Below are experts of layer 3 (counted from 0) of a mixture-of-experts language model. Rows are named router (the router's row for the expert), gate (a neuron's input weights, with its number), up (a neuron's input weights, with its number) and show model dimensions 0-79. Each number is 128 + 32 x the weight over its row's rms, rounded and kept within 0 to 255. Numbers have three digits each.
After each expert's rows: "mostly gets" lists some tokens that are sent to it at least half of the time. This comes from a sample of Wikipedia text that the model never trained on.

# expert 7
router:098097157167152164170075136106156164160096151103162099130084100094070104104160173145142154093092164156091157157104156155091143097155083195170097108109159153151094156094108100100169154129093107122165142104159101089178155093112099101085113098
gate0:102167123151077118127103156107084129147143104164109158155107190141089126118094124119128086064096107141159125144194139061119084123104140152097108162155149110144139126166171174148109132105118177120138164171102158184095107153154161167083177116
up0:188164122153154141145115094177111192183155104177096142141088159109104210153137100177185168077139157192145117184114093187139094155116166141115150133148154142157140088126130167100130075156135128116077184126163120138141195131118117092091120094
gate1:126079090144126089121049148126105143124150128168118153171154128095128169156107061152139090129144149147157064160094121116169095182148164144176180123118119095138124168187150164121135093139177165156153120151144174150134087137161116113141202129
up1:135102136124095117074120149073168165157180119120143115134155088164128127122134178160109132163095213128125143144099144173090118167104117170099070158150114137071124113110153125126152067157126095134122139068163153136115160118165144108127131220
gate2:132154165072178113118072081158135128104129115159148151154107133140110118179120125105138089175162064135107094043148134186130107131082145188119170179177128119160132137098164191155174125107142167130116131150097138167129140153164134117109137126
up2:179175104187146132095143123136092128099093198158177119152143131073140156170179104124166147106112111144147179098131120147104085146126160095111122139128111125103126073156112172110096105110170058131091131118109148067163194157169114089128144087
gate3:090076119054080124113152165130178130126142086213121185099166118168083127105149141140087092155121146075125097114182065116211133177176098068113151079085128132077109108142113104083144134108130130121135159129110080119111123233130115123122156147
up3:112141144137095128093104063110109069062155150163118122142172118139177116080131152089141109162151113114132112167148078141138115132128114132129154095130120105066155130156104151052117157139129159172111068114107072148082147087138177085144156123
gate4:127147058132183081085115125134095102091221111153092117119154163117109111169096081075113026119169130136169110111153132153065147163085102131083152145188145137202121093150184153097130150111148138138107109138156128104102108123107147138112122107
up4:097110160140144101134150123132144167108033128077131133133126125099121075111111096097134113126184070195188078149162075130118084111126099120080153139125117100158150167167153142101111178139117141201089109085154086147135120114096084186138141092
gate5:148086075047093124099135117115137126128139110114098105156152180139125192140134119134102054152153092075140044136081129130074076121106103137113133151147076091065133147148160133164094113119195133178109098151060155170145106164154145124123129104
up5:152082168123132081120113085092145149136089112146103114091154169120085126133125152159086129071132118053145122157067106090101166183119131077075106123102116147134125068108113136109159138135080112175153108127145111104105216146099108154134091111
gate6:117140150117132120167145105149140112165161117182132162133105157142156151196082144096105105117122107059102111122177111089178112128057139099124212180075120094124160122109120084122125154147131069117142072148138199209139133160135120131117150142
up6:093112106169120179140128162146128125056056152123156147116128127116128133112159084117135175137142170125088173166164084087093148202111188166139132109148164183065155132125147121159119188104137150165083151132092091183194180151143182163090083157
gate7:103135129093108146136142096169093125148116020204144155100141135152128145138131109131070113164159125197173163115106149106146124130131109143107160141124138117083144201213115133154151140125139108122144135118080117116123114194175175199145111113
up7:073132148131172121163113135129137195125054142138131157145000155112129067077140139126116118174090118170119107065165144147121067129122087103133152136156132144103127119116123124127100148130096159129102138155107084181147163150087158151143105088
gate8:106199125134096105101176100140096112099108097216081098147167093109144124151150152098135089064133101120115112109176097106159081135119196145114106157073105117195123165093120079077108098114101161152106104078069125163129140229119173111143176169
up8:153138189101176070167104169112101118107108089093134192072115131150114092146096128152140162117206192102101189146119173177140133160082100122150138050165134111117062093159198111149132122129125125169180150139151111127111154107129138186101096118
mostly gets: " Historic", " Lt", " Dam", " ide", " Lim", " Engine"

# expert 15
router:109108133165137153170116176108128153150098162074147104148064108104074135123121144147149143120111161149083144160094146171104152089148063158151088114119186156177092145132121100101169145124097103098156152112154083121152170100119091074068118114
gate0:092121070103130117078100125128119124124169121085171137178158144127151160160093093143089133133130161111211119111168075094140095164052173165150137125154123115158130101131153124089093151169132085077120127146107108149111108115147055042127145105
up0:221125084139109160112094132131193109072091060128157162113138103153160107166165164125109107167067125097187184121122114087159109131136138147137108097158151134188058140146114138075118146118143110082152112144145131180108155135131090104103156128
gate1:126209137130139137118153116164057158044163091136157135130148192120150118092111120161133163047122125093152117090137072095161181223115106140139113126144172145123162125158109146145166117171122170129112149088162147178130131121084164187122160162
up1:163089094126118114131152132135152105188132118095170150114177115129132183119116160080151088083183152123071147178130111109115141129062089129094105080145132091062068151170110154169199059163145155091092124130112106142135082101124120111114152099
gate2:103202177116092101151065083135069106105188184130135167157162160125179136062155085141133115113094102072128081161130116122132076125108142106080122152128120090140080123158129182153084130132069124142069061129161093135098151165093127129141154109
up2:149129128107137087162093145136079159142151131130183148116161163123044124126146186186120119088156090098204144169184094126157109115075146143108115090101145141109165176162146141094216129145059146122167113137170128099122077169136092119162182142
gate3:160161169068147132102165114164098125068222153147134172137117156099207154116122114158140078151146108128139127117189114116127123177220132048171103131153127116115139104147126156118091083171124128150159154123105125166118146130136125123120167158
up3:149100082129129118158087141151090141106123116128120169164152076122110152102129121147150085173118124110176122104152146080048129121113114196091147171170123201140089210089117076178093115115105162157114039152112182098121127137123156135121105150
gate4:164183117166159173131167129102139070164167104116143136162153109108143097093139115107073087144098099079170119151134092139092104198079117118139131157177042088178084159131109127191183181108137116157175100163097117061146145181141113106108148204
up4:169158157095075123128100098125153145162150141094128085074129082120089188109081111129125118160164146170118159129081118180103127184189196082122162126156146117090110166115118168120109103108063074121129114154100100177178090080127110097149113184
gate5:108126142101128085128102137096116087132140081141115177153080105096136104133169063158096133109127092121192152142133121133175127170145147073121173123187148134110181124175143122105159130159085139188134189071116158134137125135100167099192096107
up5:196104092133164106060149112085087096102110092118130122074074137161119127144137135174134144144177159134132119166173055165129114116142099151118148104096087141176084111103169124156119103140060121097098102190111150125121193149152085136084118156
gate6:144199119123120122084081164144098119158140196154089133132161166148128102108128095124125051151151109146116154103080142140124117053132052121135136118147116134154198119135116119173116120097142119122147102126103105157133115166190151104148099073
up6:091154113150132185145162081129153111117144140115113134160172103122107182092093103124126160098125180137131042094181094122144141177126122083112097162077149078172126130057179114168136099156112147088199095162140139075118125076150121137090125150
gate7:086207119079114132056136096154169074082112117149092139109174167100121190127142127076148124119158136079030153107151134112188113155091138144150131161130105100042190120140161117139136126149137159123140156171106125095171109149100191166169144125
up7:130153119164091184128140100108145116092075121126129161203137137103092135154114149140113135139091133138097172115130144079148052155130155103139083043136107170131165188150081116054108103077123147135102070181104181162128122082138115130075152145
gate8:175124088134139063114148139076135175103132104110048147113095179131119128144125119158163078149133178079045133142175095059187101170145149069108083195115149126133104155142099136147097109131136154099115166154129157128130126085150144160144121137
up8:146104088185134161149127130161188159142204167143097162112063167150116134105124177168081126176136124083120145134137114107142145150142151123150104193136123099100123187151132117129136110130074168138120141084132141120129097065118194173096098123
mostly gets: " JPL", " leave", " Kir", " Jack", " go", " stay"

# expert 26
router:098093162172156163173093138114142164163094177102156113132096100091072096113128173134150164095090171152095156164111156161087141099145090203157092112117178155153092163102110108108156152119102112125161139104160105101159162092104102106084113084
gate0:174061120126107076186141162107111155112235126129146140111103127109137154075157099113100095128074169091098121107106139098127156119155120152100119188130166127162134118166146123133157174188087133108131127122137126177123059196104119156169107145
up0:087094155167184109117131080118122155134135120133200151156099092079098136090119136163123181110148147160146097147219089122128113115119092161140102177075093148111190153116058126142146133045170110081121157119042076168098153108199208123118144127
gate1:130099124114120110135121079144156123026178079131131110081108107166101117141104069119111105156155115144110101081129127176114129183093092142089154120140094096110100077174156147148158128127123093144134072072068146095141129138143152122161132123
up1:151125155098126184092085103150104174132056122095104151140135125182135132096136090176135122146127150177156108119075158171132130140158056148106090132110136081107141131167093153090097129143089145153130166134156082143125102154150183109155085077
gate2:100149108078121064168094122127157083124137154076075179148178164174124143141201102116115114153097119086130070121162146099152129165126156115141083149112099151127089126111152106217113069135171107166142120140139085174122109128141181162135141126
up2:125147089166115174141132218148136078189137108143103119097130116132120101176110055101101151137094053116141172133119159118096094165155138098095148167125047156141125094127094146106171081190084105116158083091112119128127117121137175125088134157
gate3:147133141147106101119160146114133119176141155118115102106102139164159159098160140149060108177131139154139115065149108105173101080101152105071164179190130065102077189181187121125164133134096087129096132152133139151123125163121146177146133119
up3:140127115130096091145197112117107072092171136202106109194111107136122144095226167163147151136109170151132097118134129079144142104136101140072135125129134075135120170202151161115133104167145147192149103098180149198077187101124139115115121152
gate4:116147106099094085104154142106134107110205117144084102141120161174190134160117160104128150107161138130193096110187092066170116162089150150107143168172149089131149145094091138122127129175104167117098123172120194091086123171162098128130127145
up4:155146088083137128085129171094176121104107180173122132111202189092116138102147157105133123133121169097120159109071077056169118199115151136108137129121179107117066134136132133092116179095142121137116110104100156116146126186133170126148085093
gate5:141097184191119095154173141151196132162194126116086119123197131139189096134122099100113071206130082086144118125144126131162154136115125082146138159210138117137102107139135130080194104117076101164092167149113144119111119114140169077123153105
up5:106112115139078131128119122134113156097108115135125088144170148166158140075140138139098148115175097088148154131096129073128160094191145113172118133135135064138126154176143085120075158100090152145133128060136081193147091178086081102092162124
gate6:133127142116106095121143103143136113171145148177063140134124138140131028121095082125164101185119110153080152135158132100180121125149125111122121157148120083175086149142200136118054104123180148171151129160118139142107088174129127101132139078
up6:142135132103125120129120110163162141151170108119123114169119092134151159095155187117192151178107139170160140144136124103139128106071154141196128162121140147146143084070124081148148087178140154091139176155131057121114120131206177099108108139
gate7:080140104077127146101162131150159135118166092130122103127141189140159127113150133065099107064153094075169107133160108056099147121112120143118111147116121094154104128107173149130105123148144058149137128179095135158130079140131112158176122154
up7:097111194143124147097106126199134094136118117177139139115094127138161144110127118133061087116114172163187131110142145189097089122110140164138133134134044126191134116148159178120143136135124134186083035071085126159169177099173185083118120152
gate8:166109158144101147114086142145150145100167206126124145135082082119178219127192087135103086177159106109162104071129141083153083164125122134140198079147141100149088090105158164110157083139192141104178098114066117162134037172125125130127150145
up8:109110064088161054091115136101080122087128142108149101063107113144116138101136063130140109137108203113112117122124113117091141134125102176109139104104117132124154183115172107191130101109214145099166136159158112146170110141120121052101214112
mostly gets: " Joh", "WE", "=", " appointed", "Med", "|---|---|---|---|\n"

# expert 30
router:105091158173156154179116126110138166163097167108162097128082099093073099110159169140150154099099169162099159165105157150084144093155083201147106115109180141152100187099119099097162149125097097125158123106164098098154144100104104105092118094
gate0:136181179122129138083116157062117113091162093134057173114179110145192144124112106112104060164124124103119072116163116113156060164098103125102121116172157151160181115190140097109099143128078151128081163156153081124083131086160102176141128067
up0:159142095176117127135124183121108122109087062125016170170147089127060172105163118177147115109115151140116153148107135145163098130132123171103143069124182106126172099098205139108133156133083114112134058087149069150097151106113102151093090149
gate1:149103154124130127066117141128111109120155126142081183116175137117138119122102108076084118132138123145105145082138137039183107148137154109143151089126122109127164085099172167131116091173149086199109099163107190161123089174169137131178155067
up1:179187176136086179143164097156174132127124186121111102108209105135159167141106112152156088127167101127127190119118151137151142139069070096102155135129163101092142159128177113120171179179105177133118168182118135092124144165182125144125106078
gate2:137162085085107053093131146136138124131160132160091106108162189076103170172076100146108104143145123137182091122117048101199126154114149139073172161125138153130141177130170119099148115131137084138113085130102162138132095179097142154118114162
up2:118140089156117148111106121167101111169222119126111160125095120126084164124133187089113108151112095172121137072101118131114183145153129101077143105060146182099103117158165056117171180129074076214107142117119121145111100089103132144170180107
gate3:090176099089087068118090105182105152078134119080122119117131154151132157155059122147101069094092124153123069117140054130172110177086155135111144141102101128097099136137164125126095105132163124133088175157176126146088074175219130131178106114
up3:135139115196130128190163138112079099167137147151133153190159168098110164126138145086126176126120090150071069202127147140179101128222143134123147140153135180165114126107157090116113105143129112111144109068125085107132176091127120107140165112
gate4:182186130170082121133135153152109101095216134094157132121181123154118142139138132092104102126081067114078122128100111105146197158102098130138110156118135132105172097175127130121086078156083147119107165112120156168106157168123123095136189126
up4:110099178110177117110179097105125121183151116209100094091226100111141148122161135136131140177103112093078090098162129121075109099159126176094126095095161135095088121130113129140134112160130150218096131115070087112167159136131158120088102134
gate5:154137067090079097164163170103129167190135099144131114131192119152161186134185119085131081174115093148125150159146127110186098117043162168100176129161132124146157093155145112177181161078185141142112123154181071102183103144124164131170127133
up5:076120130108159167136088171175129121126073158182168153064139122141105152121085100179095149148197169061178120064136108122135136162116184134132123141119127141114163134097114148088197078087103147110147076128092199096097116126157092147140149151
gate6:168166089079092089149080177171100093061108135154101172125142143105131140155149123120067084135135057170134067060202156042124166190122124118125113150150100098077162062098108149151127137139158151114134128160122142124104093148157131170187120185
up6:152107083117161099161114103086172112085166130147123151121118130124134133150081135117160105074066135137094129134133126153101118153081161130189110102162139129109161118077172155147124145158142101176108136102189134152178095098081141152111102115
gate7:168188130152096130123132141129167164086123045139111128144156149147099124110155043118086110141125129136137098113123102064110170144084148113087133168144139124104177113079141127169143112121118165159135077126101147121095134172141141108190118143
up7:144125135166119092125151102083111112164141084132141125168124100140113089143124078143145056146121094114147111083160116132136094089158067098117106081095128134091153141141134139206124106160133142096081106138088198167150132152115130167096141190
gate8:122177110092038108098113211080145094163150134137058119186067158166168120145056143165124111181136113133143068143186112128180071128130152164122154117126148149141120072163169144109123094099136178127121094133132157125116087133133132198094106190
up8:141151117114111115067199134127235187143125178138077140108112112157160156121150110094124120198063133170112166136181179114135156115070144160141123122135119165119128084138223079101110137124172142171134118098123120166141129144099126153079222127
mostly gets: " po", " ren", " esc", " lo", " phys", " philos"

# expert 24
router:097087160167160153167104137114142161155105168104161090116077099085066094108157169142153160091088161158091155162109158145093147097153089184149098104105159150151083167086103104099141155126102087123168132098163101083156149091107108117080117090
gate0:130110153123133126152113103147145158101139095166198142093134112157143122177129071146072095151161162129159112106167159117187129182111159132108187119153182110112109126133106183137129095120220097115144168160126140118161110163195118089146160086
up0:143134109147104098093141146092157118187126156115135160128190132183099093093112105157178105076143072124078137095130138152176160133123140109152086145126097051166136183152135096059152110139149122116158068093152116168137124105159171146110112200
gate1:132181118145152147042105127163104128044181088161093142102098128123142159156132133132116078106177153131129121114122127174141066141101181136152175163075144125122099108094156128129153075117151140114144095113131169116085106137080130131159107076
up1:024141149123100066114046124165057143133117176158135174126149104074149101067189073132162151169104093116106143194121129137124102133083028124111154095147103166155091124124125163120101112119134138177135111042121163077156048137140156145078078145
gate2:110165132093128093079144116169088147065173101166108191118137154072168136124098115070159087150118114059160160155111135060153098172105131181060153163126077060139081085130131141139140101139126146143084157121109143147113136157151093144141114152
up2:134091129146098146108155166137120091155158097141163137158159156104151054118129142180125116104135158104141117116104176131172076037128118071160133088110132122096149122124146166152079162080147086061177113149105149135154100085166114150170127174
gate3:169086143080086131079158108167154164133190066117100125124139172113090107129145177149110158106111093171114112084144055129143133159117103134170145138176084170127144126149118124152127125160108201149134151124125125161118147122187108129091135125
up3:156109179130151163082120166146110126058128122140155165184181133136088129073104153074148169106198146154164111084127148102074096120139118108103128135135130093140139118113150092143152177129100159132143150157177207074101069121166092193168179134
gate4:127181106078136063126173107143164094155181120123116173070119164121084139183074155112088124095139067112141080115106102127138130202131161100109187153074116132121156148152128135148074156118148147181121083166099085087131119125119159125133110082
up4:106141134104149112101156143142153127107126185106138165121092139164161164141085131100118079114031104078142166116171103142124079109105110121088115120140091135112099124182113093027158108210167092141167120085139165115125183159090125160087087101
gate5:090144133116146164132107121194113097128180121123083162155159142084169104152154118101071085151167111069118109106119132095119088138112127074119107157179154099108087086139129183121060103107168141120101099161086126142142112145143095124134147098
up5:112110141113141091120143112114110042100211214067099116103119163093156145170158175144100122108091140182147122068141127132106072193141084050142113113137097180203127119124099090141121124151088154118062126113132176082155161150148162115103064156
gate6:102178153125122058130189119155115166131196145174139123080123136110136136115092111122154054132147116189100168130092102084196197165143128141104134094137143126097133136159200176117139127176104146117105181171100110125096128119184162147108156138
up6:170133120113175052115143075102136116159097117210134139133107091128077092126124101127116138149134100203114113120103102145119103083117146120081121133138104123100130145165165107053157073142183105117077131101122118103105175101133150115114138140
gate7:176125139137161087158149130133098065107142114129099150171204148145115144196078090105099093131100102134117114061160063070140111151111079172115126185085155143130050055174173120133141190142132130095117139156110110159143156159149138143130122099
up7:142176153111158135111150107100082114103101121113153119147126133144147166097101090156123160087136139075150148078148190106092131111129164106112120153123126190112151104101150073119150161174129125119125186178122159171128080151133115047137109125
gate8:127145077046135121075133130180097110135094111098151212134145174095149211137136118118080079104166142155148106124153130109144124108162114152121147150144133097176127167120186133151098150133137100147131128123125034130111135166145119143200153145
up8:104137146165083168106145156106108146116129166138144116131132061058145136165142160051164124124075107125080100119156090124128118098094136110101141132131150105129149109117106092079120178092081117074112140134128139139105117105161118101174102157
mostly gets: " Episode", "ibrary", " document", "Species", " number", " interview"

# expert 29
router:094088172163154161168080121108147162154097161108168107134094095089059092104143173127153160086093181154103166176103144159090128093155082205155101106116155150155100165092115094093157148122105098121151147109158108092168144088109109100068129092
gate0:121153113095082050102122140159188123119117142158086154125185149111168156156118098157159115122141202138173107103131074120160147172118149062167190156094124161103125117079157161124117136200122047156101206108095149159100135140166088181100118089
up0:163155170157164122144150133083121080110097118135178160156142137144084217061141127125090120155156133124164097100097093155144134191139099145166132087178082141169117180119179124118109145063129186153152056101174134111073127142108044114074131147
gate1:145229158037181086103125144165055091125124154101077125121106126160169109108136127080165115124174102126129115103089112098102115158109147115087162106133132094116129097198085131101115106155151113140137149122111101072117082156191141107108186116
up1:137143108147124151111137102142171085089132063114180104083155162120145137126152058158154172180138128125128088096104096094111154131132073095137155137137113128176129098117120106169154178052134054160177114171139110099163061116119084117084123141
gate2:115107117131121112092149078146107167148177120102123169126163245112155124127133124065134102141123169130175096129103158097122119106140091148089134183176131134125141124130157154127117177125110059128020207186064090137154154162169131111138123148
up2:105140160138118147116090137074162176135098092129156122148071089129066093133159131103163042126120109121124103104133080090186130141123150123161131111160157081166152123107132148138099155116122172141168120101085079155135131110155135152141126126
gate3:130099074192110136068134112143172131103177101088077180128193209162152171167123171171089099158094114089156110110102113136097154086086132115110166104121155133181145089102107136153084105137096123116167136126093127138111084124179126120103108123
up3:124091141095131049156106082151130145117132100096121167100121114105143158117078164174087116086144198115131125142166084134153108136086131135083153161131093167196166079109033115149094083141126074164120096162109102090077129146122109122162153115
gate4:174158140107110123165165065112144134190161169162134166140109159094157184142092073148110084171153104104136118098108146103113159158163143124122139120108054064088132149125102095103118103171140127174157147179187103100113102115184076124194089131
up4:118116072124158177087147168108199120114144099134174071173081115061158174075084154188130096105134130151138118113118097160141090152187154154124131164158127150170080076132146120148095147117149125168127135104206137100117172125104080092141144150
gate5:119143142108085160126095139145145116109119096123115089100144145177158108144169122136144077159145083109148143159152078155167122216136095111093136191181131113136146116106160178130131120110139161113150153137149164147141120130100078185167144160
up5:165173127129107147115164087091140103180124186122115109153143103140140128130110142166114123092107189176137105131103152117098103120115112135118116109149120139142122150101105065148120127140141064196102117090178069153180232148085160098109129106
gate6:139117192126096096095101130149167097098162126095077122119170149118141133201143171193082145055116105164135070074153169138143125153143097127112170114105092153131188166127181181138085079153174153176115160176134127160143130130160153160099090084
up6:175100136119147151098152136149135111113111079150124128080106156093135167133176120158148141161162034119120118110100145105171180133099113142116131063186164130118150155131159080118098203146030137110164074069077113176134149166149126105160096125
gate7:103173135143112093110156187091092135091100131101078131143137150163168146178139102162157101140108091105122073072111098145171113129132155111094144101119123067154112067111137138175180117137145129183146143183127115141130000146115115156150151104
up7:171111172139148130183146071099109170127091208128119079131143101122122185172127129131111132126117179095149089114143142141128079136089134164177109181163136131095117224166145143115138122134109119168146149170130127106138145083140143164151123180
gate8:129170101070088121103129115157152118080121096176070152106069166103098109143168140152130102120188146139083093136082171159166139122083174134143090176121126100102145150079137084140144080084079154157173127119104146157070153211145166085104134080
up8:150162086094096107188110125077119102075165137154145122156159065101080128103170132106081114151168234144110194112142144133080140133159173189080130138089122091114099115119163108156117111131112137113112163138146181179122133102118131107105114094
mostly gets: ".\n\n", ").\n", ".\"\n\n", "\".\n\n", "Scientific", " Animalia"

# expert 5
router:118095146158157163174109143111158174168102155103152107120072100085067101105126169146147160112106168146098151170111139154084140098148080215183099110122163142160093156098117110094168143121091106112158112118169106099141172096113106117087123108
gate0:110170128121124113140166150066077103124144111148071110125118153165116123136145098182127181108148100118121090076112125084133149147090112103138156186190094130139153083133137181070193141117123126135082186105083047154170128163170125139080063138
up0:154194107229130123114099125115138150148084103180099113136118102098155123177141143143120163129113114153150113142114101128151105063155158111174152102119168111156183168054129059153114122144147189206083162167115094157168129132086163085145119126
gate1:124162103111110108141155139119132088113171159162082125196121162186132123103107069118131118150107138138168129174091170184160083138099136126089190148135161113168116145154190158089099063152132099135171136126113120153116081198116175104086088091
up1:111140143128108152118134116106183106074150116121099129113154223153188142177137165108120169077127152100114154153141086099064138073113154138092139083102137082140081124159150053163171151113101082084139127072103142093165082131096135077088127106
gate2:132134109116060136134098136193104125132174173152107185114160110132108121174131151150118106134190103113131121127133069168133142159138188107146171187146127109147147100107104118099110171118123136156096103152111097113142108115162156167135147177
up2:162110120153175092136109145105147092098089121157110134147061133116129131109115054109114111130111126099123140123097095152149140118112138151102146161112167132113163117120119123140108158140165143158114132135171084110102121175186089036206083077
gate3:140156135093094117064139136103127134110158130137116144141172162195115123117139120117084081088165078104126102110146160116108094168066130142142170083103178124109071109106138151118133054090140148158158125215086163132104124176147111181145137075
up3:151100115127218087145110095149172094149096171082156104223108087151175145173125118070112131096132097168124122075119061148094117146122159083136118083143138162093165125158140146130140133158170168149096083151133107107072124163153095157148069113
gate4:133163095142181143069114123141091103072095122194104156118150224079090147171115093143097103112132120145220112110101153127142088173129124131119078149165098108133101111126124137072086093142149118123152161164190144136126131142167171173079097142
up4:113177112079089128165178150133186137103140091129110102135136128087099145154197123118236159103142137140104115134151162144128126154148147135126034146072104103166096144192130164110155175140158172121143102152132087093106175088115099165110095060
gate5:185163114097084116097131078187133167077144076090096132116122174145132126172113117124130095164173145091134076091126082119167083102096204149138170157114037101141093109141149150103149139167173181132163121144132151158121124157140119164136109165
up5:148151093126131108110085112150127173081126067148157131166212151142116097122123141143123127203151080147102110132119107177094124116123100136045066087138119124100168129172176076110130162135108074130122126179183124132107062066080121174155140147
gate6:159131063120106107109110145062129145097122128135134152145159166134120144187157143093118115137139112154110097190098153150168108198126143145170128180093094134152055092154135134073105116150074112172117155102099185139110120130166124130148125139
up6:160139085154127112121136177081073170162140183119124115115160168109129109115095115163129127111112198104145143114132148109106170138108131120145109193065097194153144143161130104064142165102134134211096138149140100128088181135180177087112163112
gate7:150155135084107176089096090160101095142155172089126181125156228137135113092140153145131104179165070118147117166125116128102130146164135173094107100180080128118150151118138093094087137200090139169137090140132123090154135183126104163141092127
up7:111081090096108166124098139101101141189145126108096086185147102166128068068117127095173121157077077091126073095164143098139142113085155103125136176136126100103145199111122131152117127108142107102139159084127142111137121135146140168158182183
gate8:119165164104141125129153118138099144095149186158031157056127158162113166118129091156071063135166146101153130109141049119103104142158176138135176189101107118099102137164152168079148086117214119162132195108090126098103134153182172095167162116
up8:092112130106076117136078153139108089107115135105140132161157084118195126157062157163180174146145122157144085130103171079114121144117128121055081162159086106157119121076142122081125177120151136096135083114150091139155191106136145150097138113
mostly gets: " Kar", " Ke", " Mo", " Dar", " Cro", " Pe"

# expert 8
router:096097164165151167168094116118138174161097165109161100123096092108071097101149166128154153104101176161093160175107176154088146098144078209156099111104157153157086170090114107101157152120084095119148134111157082101165158090107105114065108096
gate0:154131132124103119114130141149104167148153155097100138099144149179146148195140119155082090168163085164079106109136114125135121120078132181186143153169078081182150152147169155115152134147143130141089018142108182147126075137147121142098122130
up0:141162117131130158138127134078093083098175098099155152122115199111135098117124114088149073111126169112082121151085120122081156170106101158122048106093112114121102134138099141084084160095164067109086139076079153140113134118059067152155169115
gate1:118127100104116097140195120136106104031162153117071140067159132115098125117110128094063078178098150123131140105144082092234143136125161088192141125125121170106140114105115123154142120133152075162143083132110133123152137148188148098143154084
up1:126099158153130162146160168151154122085128154125109118053120130120070096122155157155129086147120138130123134144113117089110134113059205102136137133128139171125088139058123144157107114119174072135147117136128131133138146153155039096210134087
gate2:137083180134102111134075144155119116126144098187108144137171198109133112088079147124080076166112102102151093113130108088124160193112125094145163124125142148166097097147233115093115087141141172119117095131098188136173093137176109165123161100
up2:080117110149127087151106091094116142178183113190136103109157144049129117072128097117197124188158099123151063105186126069071161083159114105161125175096123151154100077156148133127123162177059123089135137126141177095124110143139143114085108140
gate3:106151093075163122166119168139164058071135076164171102034142161096095140138152149088085082086127098147186081155147112103125122140088134115118160120111118095128120079127150052164127071137090143146174096164080161184092113142139133089119124129
up3:182165151172109139093160147126164137141100107140199077125174127119135133126218108113121136116086135105106182127151089193144166096130126113121165192120092116149084151127106121075116097208102113144143116148143145136154106087200130089103111175
gate4:131080170097146103098150139088159071075196173125090153099098140093130059139128123114081135106126088154143067095108150137064151107129106165162117130159179132130176153159114133148169089127166124119092180136131142144102110172140141141149093054
up4:096132126186131104160097127146104174185158115168104146140138186171122117099128111111136064115122155058122142145063115155167094085109124107163173166174043138159156168106078178100065094091087078151141117139116104126061102148117112148099107125
gate5:145152113133160088158136062097145117111182108170078085106146170167135154132190097057091079122177125138113099109102130096158153170121124115123150179166154125174157154132138109123126140097105092153133078135111107120092089140129148131199126096
up5:081083167089063114086128083084090186095086087162211154165064110153135118117120151138096145113137120125153127119098119161102132137122132113174152162136171114131137119150109098137133132071117083155151139093149123133089145119132170173021112130
gate6:133091125107128126128123117146125056043121158125154166174107140126122115108148084115116124092198119080119118068121141107166084183166151100108103124139133069099134067143106148157120065171132156163118125149080149134142118154171133099152071087
up6:188103099146092153130123159133128125164123068149127109152154131158162102138145165114191109194116094136096159120171145075120058158187168082073166103173160088232146159114145113119108155153142111068159178126126145129171116135098135126124180079
gate7:110164151102160113097111122109119109147158123144135186089143100206157095156175123122101108139150152070162123142183098092189133191146096110166110114132123147095082121104161111098076079105078138162123130161102079101116136158149153074187147161
up7:051161183107111147079150106115166140083120124104130102156143135124120128205205150097124174115152202173135168138140147121162135067131134156121093133193138178130133126162128145137137103124142111112105171166152116115104137118143136102101088185
gate8:107149123114146118039095164140095087128136117153084175077132153132178127101138101134137091114158145160111147127150067144145168143108151132128124120078133082149124135156145175100091075200107166132151120130082138106164056121185188110081127122
up8:182146124114105129134103116086080199164129156134146127135090193206116126161133158103128125054057159174171093090114117138128095136111128091136155105154106121133100193112081104143149183054098149149085113151121139105147068099159141170132040084
mostly gets: " Indones", " produc", " mov", " Railway", " United", " Motors"